config = dict(
    hidden_size=96,
    hidden_act='bilinear',
    lr_router=0.000983,
    norm_eps=1e-06,
    learning_rate=0.0104,
    beta1=0.95,
    beta2=0.99,
    train_tokens=431600000,
    max_steps=3293,
)
Below are experts of layer 5 (counted from 0) of a mixture-of-experts language model. Rows are named gate (a neuron's input weights, with its number), up (a neuron's input weights, with its number), down (a neuron's output weights, with its number) and show model dimensions 0-95. Each number is 200 + 20 x the weight over its row's rms, rounded and kept within 0 to 999.
Before each expert's rows: a language model's description of what the expert responds to; "comes before" lists some tokens at least twice as common just after its tokens as in all text. This comes from a sample of Wikipedia text that the model never trained on. Tokens count by the router's weight.

# expert 15
What it handles: Month names after "on", "in" or a table bar, opening full dates like "on October 2, 1" and "April 1 – May 20".
comes before: " ", " April", " September", " June", " December", " November"
gate3,199,207,216,206,166,197,170,195,196,197,205,179,241,204,170,230,203,157,191,192,243,210,205,215,190,188,213,210,225,204,208,212,215,186,179,218,210,184,181,204,210,193,163,198,173,214,237,197,167,194,210,189,186,199,201,228,192,249,186,198,202,183,174,155,190,210,199,172,209,199,215,250,189,221,206,191,178,199,205,207,251,208,164,190,213,185,187,206,205,184,162,200,196,221,172,205
up3,211,191,210,161,225,189,202,187,210,197,209,191,199,214,169,190,206,199,213,222,187,202,217,191,241,204,206,185,213,179,163,181,152,219,225,186,200,198,186,206,188,203,232,145,193,165,197,192,199,225,216,195,219,185,210,179,198,213,188,183,204,188,219,208,185,175,216,252,207,208,150,195,205,150,221,181,221,199,200,206,215,225,172,208,223,181,196,187,208,206,227,233,217,195,173,215
down3,197,198,233,213,161,209,209,252,190,170,216,209,218,191,181,198,178,209,174,171,207,209,186,200,152,175,186,225,195,215,218,190,203,182,196,202,230,236,211,178,200,175,239,187,202,203,185,222,234,230,240,194,190,197,171,174,192,208,209,221,183,196,194,178,191,167,190,197,190,196,233,222,213,227,181,206,208,221,186,201,177,185,209,187,198,213,212,211,192,192,203,140,201,181,209,210
gate4,204,186,211,222,206,205,223,214,237,160,195,195,190,213,209,182,203,206,236,164,183,215,206,187,170,146,181,185,220,212,193,184,231,211,216,210,201,216,218,201,218,193,182,238,219,196,225,200,189,221,218,178,184,220,179,208,201,224,242,184,225,208,217,197,201,169,158,181,186,142,195,192,206,188,189,188,216,196,191,173,176,209,184,196,203,231,219,165,203,199,222,176,187,200,197,218
up4,168,245,201,200,186,200,177,176,183,205,208,176,233,249,205,179,183,194,210,219,209,200,209,221,199,223,198,205,209,228,158,239,174,193,174,203,219,204,219,210,217,180,198,204,205,194,216,223,195,205,205,215,196,172,230,196,233,190,182,180,180,200,220,208,180,175,180,173,172,176,204,172,230,211,156,193,190,222,237,197,186,191,225,193,194,192,191,208,187,201,172,155,201,205,218,171
down4,173,263,216,176,189,190,220,233,220,192,210,223,220,185,176,205,195,224,208,219,218,184,237,175,185,207,228,203,209,214,205,171,220,154,192,240,183,182,218,200,214,205,187,213,170,216,180,182,188,199,191,179,159,193,200,176,200,183,195,182,227,170,220,196,193,193,202,170,202,227,198,219,190,216,166,204,158,215,236,197,209,219,201,219,206,211,207,197,175,186,186,215,193,215,207,218
gate5,198,190,209,183,200,217,201,200,150,222,208,191,230,234,201,169,218,181,176,173,188,180,198,181,217,214,227,179,192,193,187,151,205,220,178,183,217,212,210,204,197,207,215,178,242,203,210,199,204,230,238,188,208,213,160,201,218,203,217,171,168,153,227,229,210,201,159,233,229,195,188,200,206,209,190,203,221,209,198,174,173,192,202,179,175,199,208,194,215,197,204,232,199,177,195,211
up5,179,222,213,194,191,183,225,207,187,216,217,223,233,183,201,209,130,224,227,192,190,172,213,198,213,179,220,187,182,188,181,210,189,206,192,199,204,193,199,168,205,231,214,184,197,217,215,183,185,207,157,202,191,225,193,195,202,190,228,201,226,211,171,173,201,228,187,164,189,216,179,206,198,212,206,165,149,215,224,168,199,225,224,183,177,214,224,192,216,218,166,185,186,186,195,184
down5,185,178,181,206,218,210,195,170,182,188,240,203,231,149,197,219,218,184,202,210,202,191,191,217,193,205,198,184,184,161,218,181,213,188,191,205,194,207,160,242,186,179,207,213,182,200,203,222,224,189,234,222,203,185,179,184,206,200,230,210,237,206,161,218,193,200,219,206,196,210,172,215,197,181,197,211,235,251,179,202,188,201,193,234,223,176,226,198,201,171,177,195,184,184,210,240
gate6,223,164,166,209,189,207,186,212,208,192,203,177,181,222,168,198,224,204,190,180,183,194,213,188,208,221,217,206,194,195,239,212,200,258,186,182,188,182,194,189,161,206,213,164,225,222,202,194,203,225,218,152,198,207,211,203,201,199,207,206,188,185,182,229,230,162,202,212,191,192,183,193,229,172,193,202,213,220,213,194,239,226,204,169,196,219,219,218,180,216,203,253,193,198,188,231
up6,213,223,157,203,215,194,179,202,191,211,220,191,182,184,177,193,228,211,191,219,180,182,190,202,197,224,217,184,205,198,222,227,230,199,180,188,255,199,194,187,182,197,245,200,222,199,176,146,243,210,221,190,226,231,209,210,184,184,198,227,170,195,220,206,206,189,189,190,225,213,202,169,198,185,186,235,209,176,174,219,219,239,194,196,214,214,190,209,233,182,224,185,176,193,196,195
down6,207,213,198,216,186,174,207,193,214,193,212,193,233,233,184,210,202,199,213,207,198,228,138,196,203,221,200,183,203,222,211,195,198,212,235,195,186,178,237,218,217,199,170,189,176,225,191,218,179,181,220,233,210,195,160,197,196,179,191,178,215,176,187,203,222,168,154,221,210,179,199,171,189,168,177,226,178,209,212,225,208,196,165,214,224,218,200,203,200,199,192,246,190,179,202,223
gate7,199,166,244,187,185,203,198,194,205,166,200,220,212,205,177,166,202,205,202,211,186,223,220,184,219,184,159,213,261,193,182,192,171,178,212,192,220,213,193,208,201,222,179,185,193,187,227,211,184,198,215,170,172,219,187,222,203,192,175,201,211,222,208,218,181,178,191,220,211,201,241,190,206,200,193,246,186,183,215,182,204,211,205,215,210,217,189,207,199,240,225,207,251,206,214,164
up7,212,163,184,203,188,187,169,201,206,220,188,173,215,192,214,192,183,198,195,186,168,213,195,219,207,226,201,162,189,204,188,199,202,231,181,200,167,185,179,152,173,211,221,222,202,208,172,198,235,155,203,212,195,194,195,197,162,170,187,214,190,231,207,219,234,204,231,176,173,203,186,212,218,191,164,184,184,170,198,184,207,214,222,242,202,179,230,203,193,234,179,205,194,211,207,177
down7,213,177,246,194,209,198,216,214,185,198,213,215,212,203,168,177,189,196,206,203,188,182,182,207,177,239,180,201,182,202,209,169,186,205,198,203,230,240,240,235,221,210,183,190,206,187,193,194,189,163,191,205,216,187,225,195,180,234,210,185,195,205,197,179,201,210,173,188,213,198,231,172,181,224,204,201,242,203,181,187,177,218,175,177,215,231,213,164,171,169,207,177,213,206,216,152
gate8,264,220,207,226,159,226,213,214,197,219,169,196,217,203,179,209,174,223,182,186,169,170,199,214,244,230,212,192,172,205,181,183,179,225,181,217,203,210,196,216,189,212,181,182,216,164,201,190,183,229,207,208,209,172,193,215,233,220,201,188,196,221,206,193,157,190,192,226,201,203,190,195,209,198,204,170,216,199,190,173,175,203,210,179,203,155,223,189,193,183,196,185,194,169,186,217
up8,159,210,220,206,215,165,212,200,239,212,194,207,233,170,182,233,210,220,222,175,198,189,221,217,170,199,196,225,187,202,221,206,201,210,211,223,201,201,200,195,153,212,212,211,197,218,207,195,194,237,194,185,166,219,195,229,203,169,202,233,189,197,195,218,163,167,160,198,198,202,199,230,208,249,182,216,178,206,208,223,209,208,219,218,194,199,167,194,232,220,215,219,180,183,177,212
down8,217,192,220,190,179,162,189,201,167,207,214,200,215,207,203,201,195,185,181,188,202,176,200,210,224,232,170,176,249,199,193,182,232,222,229,183,179,176,194,211,182,201,192,220,220,179,175,193,209,191,180,188,190,201,181,185,227,200,180,225,226,204,139,169,202,165,203,198,232,191,196,228,199,245,226,208,177,223,200,198,199,202,213,188,209,215,220,186,207,218,207,189,242,179,213,231
gate9,234,216,191,213,204,195,210,211,190,215,236,225,167,213,185,200,200,206,198,209,199,179,214,221,207,198,199,162,197,214,155,177,172,234,218,172,204,180,214,200,210,221,231,199,218,233,214,178,188,204,171,209,171,207,204,184,212,178,169,182,186,197,199,202,227,197,204,238,199,181,172,215,195,198,184,187,178,200,170,191,170,163,186,179,228,205,216,240,194,199,252,201,211,185,217,164
up9,183,183,217,211,200,224,167,213,206,193,192,170,174,196,202,221,187,212,210,188,218,223,205,180,195,194,244,188,199,191,245,195,210,187,195,221,177,215,172,215,221,174,179,196,194,166,206,220,190,198,225,210,196,194,192,211,190,235,185,198,213,201,178,196,191,173,186,175,195,195,198,192,198,194,155,224,220,180,198,204,215,206,227,229,205,196,219,190,216,211,98,200,200,197,201,197
down9,202,208,199,201,205,213,195,194,206,211,189,246,219,200,201,214,158,195,170,219,181,190,229,180,228,249,183,158,184,228,200,237,199,199,179,202,201,243,194,206,224,154,220,209,206,190,179,222,198,194,211,192,229,215,222,225,212,196,186,203,187,192,232,195,228,197,197,251,195,237,203,177,187,194,201,228,229,201,202,192,182,181,196,197,217,178,183,180,207,189,230,183,180,196,216,175
gate10,172,197,220,216,194,218,208,227,186,218,211,226,190,226,243,191,217,223,204,228,196,205,210,193,197,169,197,198,188,222,150,188,212,201,187,197,190,191,231,193,215,174,236,163,234,227,164,201,222,195,209,204,214,208,228,201,217,213,188,210,165,175,190,168,214,208,170,222,204,192,194,190,178,198,213,200,233,223,190,186,198,167,188,193,235,244,217,204,230,200,215,186,224,210,207,169
up10,204,202,189,201,242,231,214,205,205,222,219,217,187,195,229,207,174,201,230,175,182,216,179,189,194,185,208,210,170,207,162,211,204,202,206,195,185,209,241,221,198,202,229,174,237,210,230,192,201,209,229,202,204,208,211,237,188,185,243,186,198,205,227,190,206,218,159,229,207,181,203,212,191,181,236,202,229,213,188,198,177,216,204,168,198,204,236,196,227,155,235,188,220,216,205,213
down10,201,200,175,167,218,193,199,228,177,214,187,227,198,149,184,215,224,211,172,240,181,181,208,187,179,143,215,196,213,189,218,181,219,190,232,235,190,174,177,202,210,188,213,183,174,208,189,215,184,229,186,188,208,219,217,175,208,169,171,173,166,212,193,196,228,213,192,178,171,204,235,195,197,193,183,183,183,193,205,191,209,197,203,230,201,193,193,194,235,204,220,231,195,222,194,215
gate11,190,198,193,230,194,195,226,187,166,222,202,233,181,220,253,195,164,216,212,209,225,194,176,227,194,228,192,197,191,190,177,207,244,196,198,149,225,199,205,219,217,183,189,181,202,192,220,214,197,178,185,202,191,182,226,185,208,195,189,168,209,207,201,193,189,193,184,146,182,206,224,223,243,191,167,200,193,239,191,194,202,203,196,202,187,208,231,183,223,203,223,219,170,175,211,200
up11,216,217,184,198,225,219,202,230,161,183,217,163,184,174,187,200,209,191,204,244,210,235,213,203,236,208,210,175,198,230,238,215,192,195,212,233,207,222,190,187,209,214,169,212,170,197,212,211,202,200,188,202,221,250,195,206,199,186,171,182,225,207,159,207,203,203,200,169,239,202,190,210,180,223,212,181,201,222,172,202,185,183,210,211,188,217,178,213,223,203,229,202,234,172,203,176
down11,209,185,167,226,194,200,191,205,211,213,205,204,221,145,176,199,177,186,197,175,230,160,216,183,160,223,211,161,173,158,213,228,206,205,179,187,227,204,191,174,191,188,213,200,201,197,181,206,200,193,203,181,192,197,208,206,202,169,226,192,168,236,221,226,187,203,210,204,192,174,186,235,197,214,219,189,191,206,199,233,180,209,199,172,195,212,198,204,187,160,174,207,185,236,238,210
gate12,161,180,166,170,200,225,210,205,239,184,178,210,227,190,197,173,195,211,206,202,195,258,192,224,199,163,188,209,198,189,199,205,196,195,163,206,188,223,232,196,186,180,169,206,211,204,224,240,189,214,159,205,201,189,201,169,185,193,210,235,209,212,220,190,231,234,180,179,185,209,214,214,192,216,198,180,213,172,191,180,206,190,186,163,179,242,188,201,206,188,201,211,215,221,217,216
up12,182,187,216,193,187,178,202,201,209,209,238,223,179,207,229,221,185,258,201,167,178,222,176,213,192,201,182,223,183,178,219,202,179,213,191,229,186,225,185,223,187,219,194,207,217,201,209,237,210,217,168,182,196,199,182,223,194,241,208,208,210,236,204,224,225,227,174,198,189,207,228,199,185,191,191,171,208,160,166,189,180,190,193,209,184,220,174,206,210,219,195,186,192,186,250,211
down12,176,130,218,212,202,226,199,199,211,221,209,239,195,195,213,172,208,184,202,207,210,209,190,191,186,200,206,224,217,217,156,227,183,200,208,178,225,151,202,188,183,188,220,198,199,203,186,204,179,173,183,211,257,190,171,192,186,223,189,200,188,205,229,248,195,183,185,237,196,199,198,194,188,199,241,185,215,209,181,204,214,220,207,193,203,206,197,179,211,218,210,170,221,212,177,219
gate13,187,202,218,186,193,207,184,209,220,222,201,167,209,212,171,204,199,181,202,225,202,190,193,199,220,203,222,190,223,203,189,261,196,235,193,221,209,175,190,203,168,197,228,171,193,210,213,219,207,177,203,198,193,219,244,198,203,156,229,194,221,201,162,209,224,216,196,162,204,200,165,229,230,248,196,169,188,225,187,203,211,207,204,201,153,206,190,198,163,191,190,207,187,205,212,188
up13,177,189,195,203,174,204,212,211,195,181,172,217,186,210,195,212,193,195,187,224,215,212,190,178,189,204,190,237,190,194,196,191,184,188,206,228,229,176,207,209,189,195,184,189,242,178,173,236,236,204,175,194,177,172,203,202,220,215,189,205,203,175,183,189,152,200,227,196,178,208,231,191,141,186,214,217,164,205,182,247,158,225,199,230,205,225,185,215,220,177,180,200,202,201,200,187
down13,213,203,189,195,183,206,187,180,220,210,207,197,193,197,233,155,176,203,191,188,202,220,216,200,196,199,214,211,219,202,185,200,213,189,206,193,213,175,180,228,180,191,187,187,210,228,213,187,169,133,190,200,212,221,201,194,203,198,207,202,184,184,183,171,177,177,232,181,215,192,177,181,180,162,238,218,214,185,145,184,227,159,234,184,213,165,206,199,207,171,202,195,230,211,226,206
gate14,201,204,177,200,196,165,190,190,193,196,218,196,216,228,225,196,200,199,179,200,216,235,222,211,218,156,218,212,211,202,199,180,228,176,214,194,210,180,150,158,160,183,156,214,168,235,181,219,190,192,211,208,207,188,202,192,181,199,263,207,199,184,186,184,233,227,206,190,202,212,200,188,205,206,199,201,209,203,220,231,223,183,206,180,211,217,214,226,212,232,170,203,216,218,174,199
up14,185,200,206,206,206,228,221,170,201,173,214,199,239,230,226,193,167,182,225,170,213,186,196,171,195,226,215,211,191,151,210,181,202,171,240,175,180,191,221,198,170,184,231,212,198,211,218,211,155,196,198,200,182,222,176,210,187,214,199,213,210,181,192,186,195,174,213,208,154,222,185,188,176,189,193,200,179,185,225,234,221,191,199,198,246,195,207,210,206,217,217,178,213,229,205,201
down14,169,183,206,230,187,173,220,217,229,203,154,176,208,186,200,199,211,194,227,192,222,192,202,227,224,180,206,185,212,189,183,199,159,202,173,214,201,210,181,206,191,194,199,179,208,169,191,205,237,208,202,221,207,210,213,229,204,195,154,153,220,225,193,217,188,185,178,185,197,179,230,184,187,213,165,213,180,219,165,198,216,218,190,201,234,185,208,224,224,221,177,160,228,196,204,190
gate15,224,193,206,211,203,208,140,196,186,191,180,176,238,221,215,185,184,218,196,204,190,220,211,192,198,201,207,199,216,202,189,232,209,179,195,195,190,192,228,250,222,172,187,186,214,148,182,203,197,206,233,238,212,192,197,204,188,180,197,189,199,202,210,205,226,182,186,166,165,222,179,171,207,209,183,259,205,224,222,226,223,182,195,196,175,228,211,201,180,189,187,193,196,198,198,172
up15,189,183,192,198,239,173,205,216,211,213,214,195,170,169,181,157,229,201,205,196,192,217,185,209,235,212,187,232,183,190,240,172,179,170,193,213,160,191,208,159,220,220,221,196,177,194,210,184,204,204,209,210,198,210,185,172,210,218,193,193,207,196,198,199,186,204,209,199,187,203,212,185,148,173,165,209,172,184,185,191,227,212,144,184,220,223,185,224,202,195,212,229,204,210,181,222
down15,205,211,234,213,174,174,218,194,212,207,167,153,194,222,227,207,183,177,214,219,215,208,202,220,215,196,210,195,206,240,204,206,189,196,204,235,189,164,187,175,235,214,200,176,209,178,227,218,234,215,210,196,202,212,221,198,205,217,187,199,196,184,179,175,221,204,211,205,209,164,212,180,227,212,186,194,205,232,187,222,208,228,211,200,215,207,222,202,209,249,164,223,238,225,171,227
gate16,197,199,165,217,198,184,181,206,205,200,194,188,194,188,181,166,210,189,199,227,236,170,184,187,212,200,213,202,175,200,198,185,173,221,207,179,214,193,171,223,231,225,208,183,199,184,222,213,181,173,219,224,201,180,231,186,199,228,182,177,184,180,193,230,180,183,218,214,190,178,233,239,188,223,166,197,199,208,257,208,226,180,188,171,200,179,215,210,200,188,165,223,201,183,217,160
up16,193,173,207,243,202,198,201,205,192,188,181,176,209,195,180,154,205,207,202,173,184,179,208,221,224,188,197,202,196,178,166,215,214,186,223,194,188,174,158,228,203,246,206,182,189,234,222,234,200,190,210,235,244,201,196,179,180,162,224,198,206,203,221,204,203,221,212,190,179,216,178,232,165,186,175,187,181,198,195,185,189,222,209,197,233,180,229,188,189,212,211,199,178,169,205,207
down16,153,189,192,203,200,210,202,212,190,212,209,216,194,210,156,204,218,255,180,206,193,174,176,178,206,218,220,209,198,185,209,189,205,195,216,189,218,219,194,182,192,138,195,194,190,211,194,206,208,160,200,169,214,217,211,214,181,167,199,235,201,182,206,226,219,197,215,206,195,182,234,181,177,214,158,205,191,218,192,220,218,169,184,181,201,255,241,209,193,219,193,204,193,194,190,202
gate17,216,191,238,220,159,219,184,170,179,220,209,229,201,178,205,196,190,201,203,221,207,223,218,202,192,200,183,179,176,216,250,195,207,192,213,206,242,179,219,195,226,203,206,182,216,193,228,178,212,209,181,196,189,178,184,192,191,180,221,213,190,234,222,206,213,214,183,213,221,205,161,196,214,218,205,236,184,190,237,213,174,244,175,178,202,175,214,172,180,165,200,174,205,175,201,220
up17,224,194,238,200,188,219,245,197,211,202,191,187,199,195,203,177,213,186,186,197,212,203,223,175,186,176,230,155,217,184,155,207,228,241,180,199,174,212,199,170,208,189,179,216,216,195,211,172,211,170,202,218,180,181,214,185,208,228,179,183,199,209,180,224,187,233,216,207,180,169,215,231,203,216,218,188,225,221,199,176,226,182,186,230,187,177,232,205,174,194,235,185,200,215,198,186
down17,200,223,200,185,190,186,202,245,189,195,209,201,207,187,209,166,205,201,174,218,192,198,200,213,192,223,184,234,167,172,231,190,237,195,203,196,218,217,199,191,174,186,195,188,178,200,207,220,199,190,181,214,156,197,205,193,209,200,214,188,177,197,259,192,198,212,229,190,190,196,200,222,193,170,184,219,205,187,268,194,174,234,195,249,195,184,211,206,190,181,203,195,209,198,220,249
gate18,189,184,246,171,219,171,188,190,198,213,196,215,172,195,219,215,186,189,185,195,185,224,195,191,198,178,188,197,188,238,177,186,220,161,162,178,200,182,205,178,204,237,220,194,229,185,184,193,172,183,197,224,227,182,204,227,248,208,179,214,172,206,183,179,162,201,173,214,213,217,203,192,179,209,209,164,194,222,197,199,181,195,198,203,196,213,152,190,212,195,216,206,165,196,185,168
up18,214,210,196,208,230,165,203,205,166,192,204,192,198,162,218,205,197,166,206,218,227,202,212,216,189,204,195,204,203,202,203,149,261,169,206,185,215,217,193,246,237,215,182,247,191,192,192,223,218,210,196,233,238,162,205,223,192,196,204,184,188,226,205,222,209,205,202,198,208,197,196,192,150,211,191,200,237,213,203,218,196,189,186,189,179,192,204,191,208,172,211,219,200,213,217,179
down18,229,214,204,214,150,231,184,234,256,214,199,198,196,223,202,200,207,161,199,189,238,191,213,186,168,217,197,238,216,218,227,206,201,177,188,202,210,213,197,212,223,193,192,200,206,206,200,224,207,211,232,203,193,179,221,180,167,192,220,213,236,198,190,224,230,205,219,172,218,203,219,216,186,194,191,229,208,179,243,215,190,219,225,175,179,212,183,191,185,205,227,202,175,211,230,195
gate19,220,186,212,217,213,193,190,171,214,215,202,177,177,227,222,197,179,183,175,190,169,174,192,204,206,214,231,195,180,160,188,215,184,228,210,190,183,181,192,218,174,183,173,204,217,210,201,217,224,197,202,201,198,229,213,185,220,190,187,188,199,198,231,202,170,190,142,217,167,170,188,192,216,162,216,173,213,195,206,192,191,232,199,211,200,217,171,202,220,186,165,247,182,222,209,236
up19,206,182,196,225,189,217,184,170,175,191,176,218,174,192,229,227,199,227,197,162,183,178,185,216,217,220,244,224,178,205,213,196,164,191,208,197,217,182,173,201,182,171,226,240,197,198,209,216,171,197,201,183,170,207,191,188,205,209,199,244,193,195,224,201,167,200,194,222,191,172,219,192,238,184,170,195,204,224,184,196,169,213,242,192,206,162,193,197,189,183,212,200,234,211,184,209
down19,226,210,207,219,213,202,210,157,166,211,188,225,229,212,199,179,166,233,180,180,186,205,190,221,184,203,199,191,214,231,197,188,173,185,172,191,218,209,181,177,186,192,224,205,190,182,208,233,200,191,204,223,199,221,163,165,177,152,232,203,214,186,174,204,209,235,212,187,223,222,210,231,224,211,195,181,187,217,189,201,210,208,234,231,196,175,197,167,169,212,201,171,214,193,191,219
gate20,202,203,195,213,177,211,148,223,224,203,180,215,184,199,171,191,219,206,197,203,230,201,208,176,198,204,187,190,211,161,197,216,189,208,203,181,224,205,205,173,208,184,213,190,220,183,184,200,200,219,229,187,177,248,176,231,222,187,177,180,207,215,202,156,186,178,150,193,181,218,213,168,217,206,227,195,180,218,167,178,216,200,194,202,213,225,175,195,220,203,227,208,223,244,225,185
up20,204,231,162,184,181,209,194,181,212,230,201,242,170,171,172,225,189,202,202,197,214,189,211,196,215,158,203,187,171,186,208,173,201,188,206,163,221,192,198,192,177,189,193,172,184,189,214,192,239,202,189,172,193,206,165,203,210,157,185,214,158,177,191,211,197,188,200,216,205,219,197,231,187,200,206,212,210,166,175,176,232,187,191,210,199,200,247,225,228,171,209,182,192,222,189,206
down20,163,160,198,207,209,166,221,174,189,236,193,186,204,182,188,185,184,206,184,187,206,201,175,214,231,215,196,200,226,213,200,238,186,211,208,193,185,191,213,218,175,214,190,173,194,202,199,209,249,207,236,186,197,221,233,194,204,195,185,184,144,192,183,197,241,214,207,219,217,218,193,213,172,223,203,200,187,190,214,203,228,170,202,188,221,210,244,218,209,189,201,184,232,188,214,240
gate21,218,236,198,191,185,186,191,206,247,209,169,193,218,214,215,174,239,234,225,228,222,163,184,213,227,204,194,224,243,208,177,188,177,158,210,225,194,226,186,219,225,216,198,193,174,211,195,197,183,170,179,223,170,184,204,186,222,204,226,201,168,175,189,210,218,189,228,222,226,185,212,219,184,190,196,208,211,181,196,224,205,186,232,201,206,197,183,209,214,184,210,218,214,165,194,189
up21,190,189,185,202,178,250,180,204,217,207,201,204,268,181,198,164,177,222,196,195,203,175,214,212,208,197,202,251,194,210,219,190,190,172,184,197,200,177,196,216,187,211,204,215,196,225,234,187,209,226,173,188,179,193,199,201,205,194,194,211,173,144,220,221,203,208,195,199,220,195,200,172,205,219,192,233,190,184,191,231,208,205,207,214,194,245,169,178,184,169,218,212,173,218,210,211
down21,159,194,179,205,222,208,146,231,199,188,166,221,169,180,213,170,206,199,210,176,219,188,210,218,190,182,225,182,189,220,210,203,151,184,210,199,211,175,172,175,188,231,199,197,199,207,190,207,167,204,159,235,206,188,182,188,211,197,178,218,214,203,221,208,223,193,187,214,179,182,197,186,209,198,175,218,192,228,183,193,199,233,211,218,198,168,211,186,198,192,213,245,211,219,201,240
gate22,184,198,230,224,203,178,199,187,220,170,187,171,204,203,238,209,210,181,170,204,211,174,180,201,217,197,209,182,204,214,196,213,193,157,168,223,197,223,199,205,209,215,215,177,194,206,185,201,152,189,198,180,178,173,208,196,171,176,202,242,234,187,193,187,232,168,204,188,190,216,179,180,172,210,178,184,202,159,202,183,184,201,200,177,188,210,194,223,204,208,142,178,160,195,193,215
up22,172,210,177,193,221,197,206,206,212,186,203,179,164,195,220,187,198,199,183,163,217,191,154,202,223,202,172,183,204,191,198,229,160,198,190,162,207,226,222,231,171,231,190,208,239,196,218,222,156,223,227,220,206,203,193,206,201,220,210,206,187,222,171,197,212,199,214,183,200,227,176,185,177,210,191,205,187,199,212,178,228,191,182,194,197,205,199,237,217,175,198,152,223,230,224,210
down22,185,213,201,169,201,250,204,205,216,154,191,214,199,195,192,206,169,211,216,207,161,227,195,188,186,208,206,210,174,182,204,203,224,174,191,190,187,217,178,212,172,205,198,190,188,159,203,177,169,154,194,194,223,252,225,221,220,231,233,189,211,239,205,191,198,221,192,184,201,221,207,164,235,183,182,214,216,184,215,200,198,204,203,227,175,203,215,213,195,191,189,212,181,208,199,168
gate23,197,216,209,203,205,172,235,192,191,222,180,216,246,222,187,211,211,200,198,227,252,198,224,200,201,215,206,199,195,213,168,205,192,235,216,222,238,186,202,216,202,188,198,164,220,200,213,178,174,215,160,172,221,215,218,215,178,211,212,212,189,169,200,171,218,247,197,215,186,190,207,155,205,175,211,192,189,196,245,186,193,199,192,193,188,209,182,194,173,201,193,230,234,215,206,212
up23,190,201,209,240,240,194,202,200,211,230,208,184,206,213,207,205,227,212,196,227,218,189,206,207,172,205,168,204,207,192,179,201,199,226,235,219,235,187,219,220,226,213,177,201,201,188,188,179,151,188,179,156,196,211,216,198,220,215,191,174,210,181,192,213,215,221,172,192,204,206,189,221,216,224,176,183,167,198,198,199,197,210,203,222,202,255,216,192,218,202,248,206,237,171,229,182
down23,199,223,194,173,201,185,198,247,194,188,202,207,220,192,175,203,188,163,211,230,238,172,160,185,176,171,184,230,199,202,217,210,232,175,198,200,181,185,183,205,213,186,218,180,195,211,203,187,204,217,177,217,197,225,191,162,188,191,212,245,199,224,192,174,195,187,189,209,234,211,204,201,219,192,145,221,187,177,188,202,214,158,167,197,206,183,202,205,197,209,215,172,185,173,199,232
gate24,221,185,178,204,209,227,202,209,239,191,208,199,185,210,200,190,196,196,168,172,212,205,179,211,237,175,205,206,198,210,188,205,199,195,187,190,126,197,207,235,209,166,172,197,167,207,192,179,195,211,204,215,199,226,179,189,209,191,222,193,225,234,162,208,195,221,220,209,215,216,185,202,233,231,210,201,226,166,211,178,181,238,164,211,225,214,208,202,194,240,211,201,179,207,199,223
up24,194,233,191,200,238,210,201,219,201,219,183,197,185,240,235,214,209,205,215,186,177,193,210,220,228,219,193,195,192,218,240,193,202,194,222,214,244,205,211,199,163,230,179,210,166,195,200,198,217,179,180,216,224,192,203,170,190,201,198,199,204,190,157,168,188,198,213,210,204,150,224,218,209,191,201,158,187,224,195,198,248,184,231,187,207,218,182,185,218,193,178,182,208,172,222,189
down24,206,199,196,200,214,174,196,181,185,198,229,159,188,207,211,199,227,207,197,220,205,211,233,169,196,233,160,194,180,181,203,206,184,201,201,217,174,209,229,234,200,217,208,184,169,182,200,185,186,239,205,191,203,180,183,192,208,151,213,228,214,167,243,219,194,192,196,240,211,161,170,202,215,229,214,197,181,213,193,201,222,175,192,183,180,211,187,180,186,184,187,223,223,158,215,209
gate25,143,165,207,203,183,174,190,204,168,158,171,218,203,168,175,235,203,193,221,193,207,235,193,207,208,220,229,187,218,191,233,236,199,194,176,209,218,169,175,215,207,185,207,173,189,188,208,226,190,207,178,157,216,204,203,195,177,211,198,202,188,204,164,188,217,206,181,218,223,188,214,197,220,202,197,204,161,225,181,195,192,181,197,188,208,189,176,183,202,192,179,215,205,219,190,246
up25,195,192,192,194,231,197,208,212,212,254,217,165,183,161,209,225,218,216,226,211,207,155,157,199,231,218,195,187,213,188,194,214,186,195,173,212,177,194,191,175,190,203,190,205,217,209,212,205,191,203,227,215,211,215,217,190,185,195,160,195,211,199,202,235,202,224,216,185,188,214,219,211,190,194,233,197,189,232,212,176,235,167,220,200,189,182,210,227,206,172,177,257,188,215,215,183
down25,184,170,239,176,185,210,182,217,206,164,213,243,224,215,192,181,216,205,192,195,181,194,197,191,192,189,205,198,190,171,201,191,199,160,197,222,200,181,164,212,207,200,196,222,188,174,243,242,192,201,192,205,184,190,204,218,174,227,212,246,229,213,228,202,179,167,226,170,184,226,175,196,214,189,187,192,202,238,207,221,174,192,207,205,182,199,172,213,195,203,204,203,218,218,207,248
gate26,194,175,203,112,172,204,185,175,176,214,197,234,229,208,196,242,200,208,222,194,172,228,180,186,192,208,193,197,225,223,189,181,199,178,193,190,191,204,199,206,240,209,181,220,189,215,196,227,199,190,221,217,191,180,178,197,222,195,215,204,179,206,221,188,201,225,204,176,196,187,223,203,181,214,223,185,227,193,189,250,177,213,195,188,189,183,182,173,206,173,195,188,217,174,222,199
up26,161,187,230,193,184,192,197,202,162,208,144,208,209,228,175,206,206,219,182,219,166,200,225,188,184,199,185,201,194,239,230,178,190,223,196,186,195,176,184,202,189,212,188,193,183,192,193,212,160,210,211,200,219,187,164,241,196,205,224,216,174,191,192,216,195,192,179,189,251,196,202,170,208,222,195,166,194,207,185,210,166,160,221,199,243,189,188,205,179,202,208,195,188,183,205,186
down26,224,197,228,182,254,191,199,214,188,201,201,215,250,221,192,226,198,224,241,195,216,213,202,173,205,198,201,161,184,179,202,203,174,200,227,205,165,227,213,204,184,243,205,205,187,159,173,216,213,193,198,206,216,192,219,207,223,188,201,184,171,189,178,182,182,221,209,187,191,213,216,200,203,181,214,168,195,218,208,217,158,177,227,192,205,209,208,198,195,205,211,179,192,177,191,143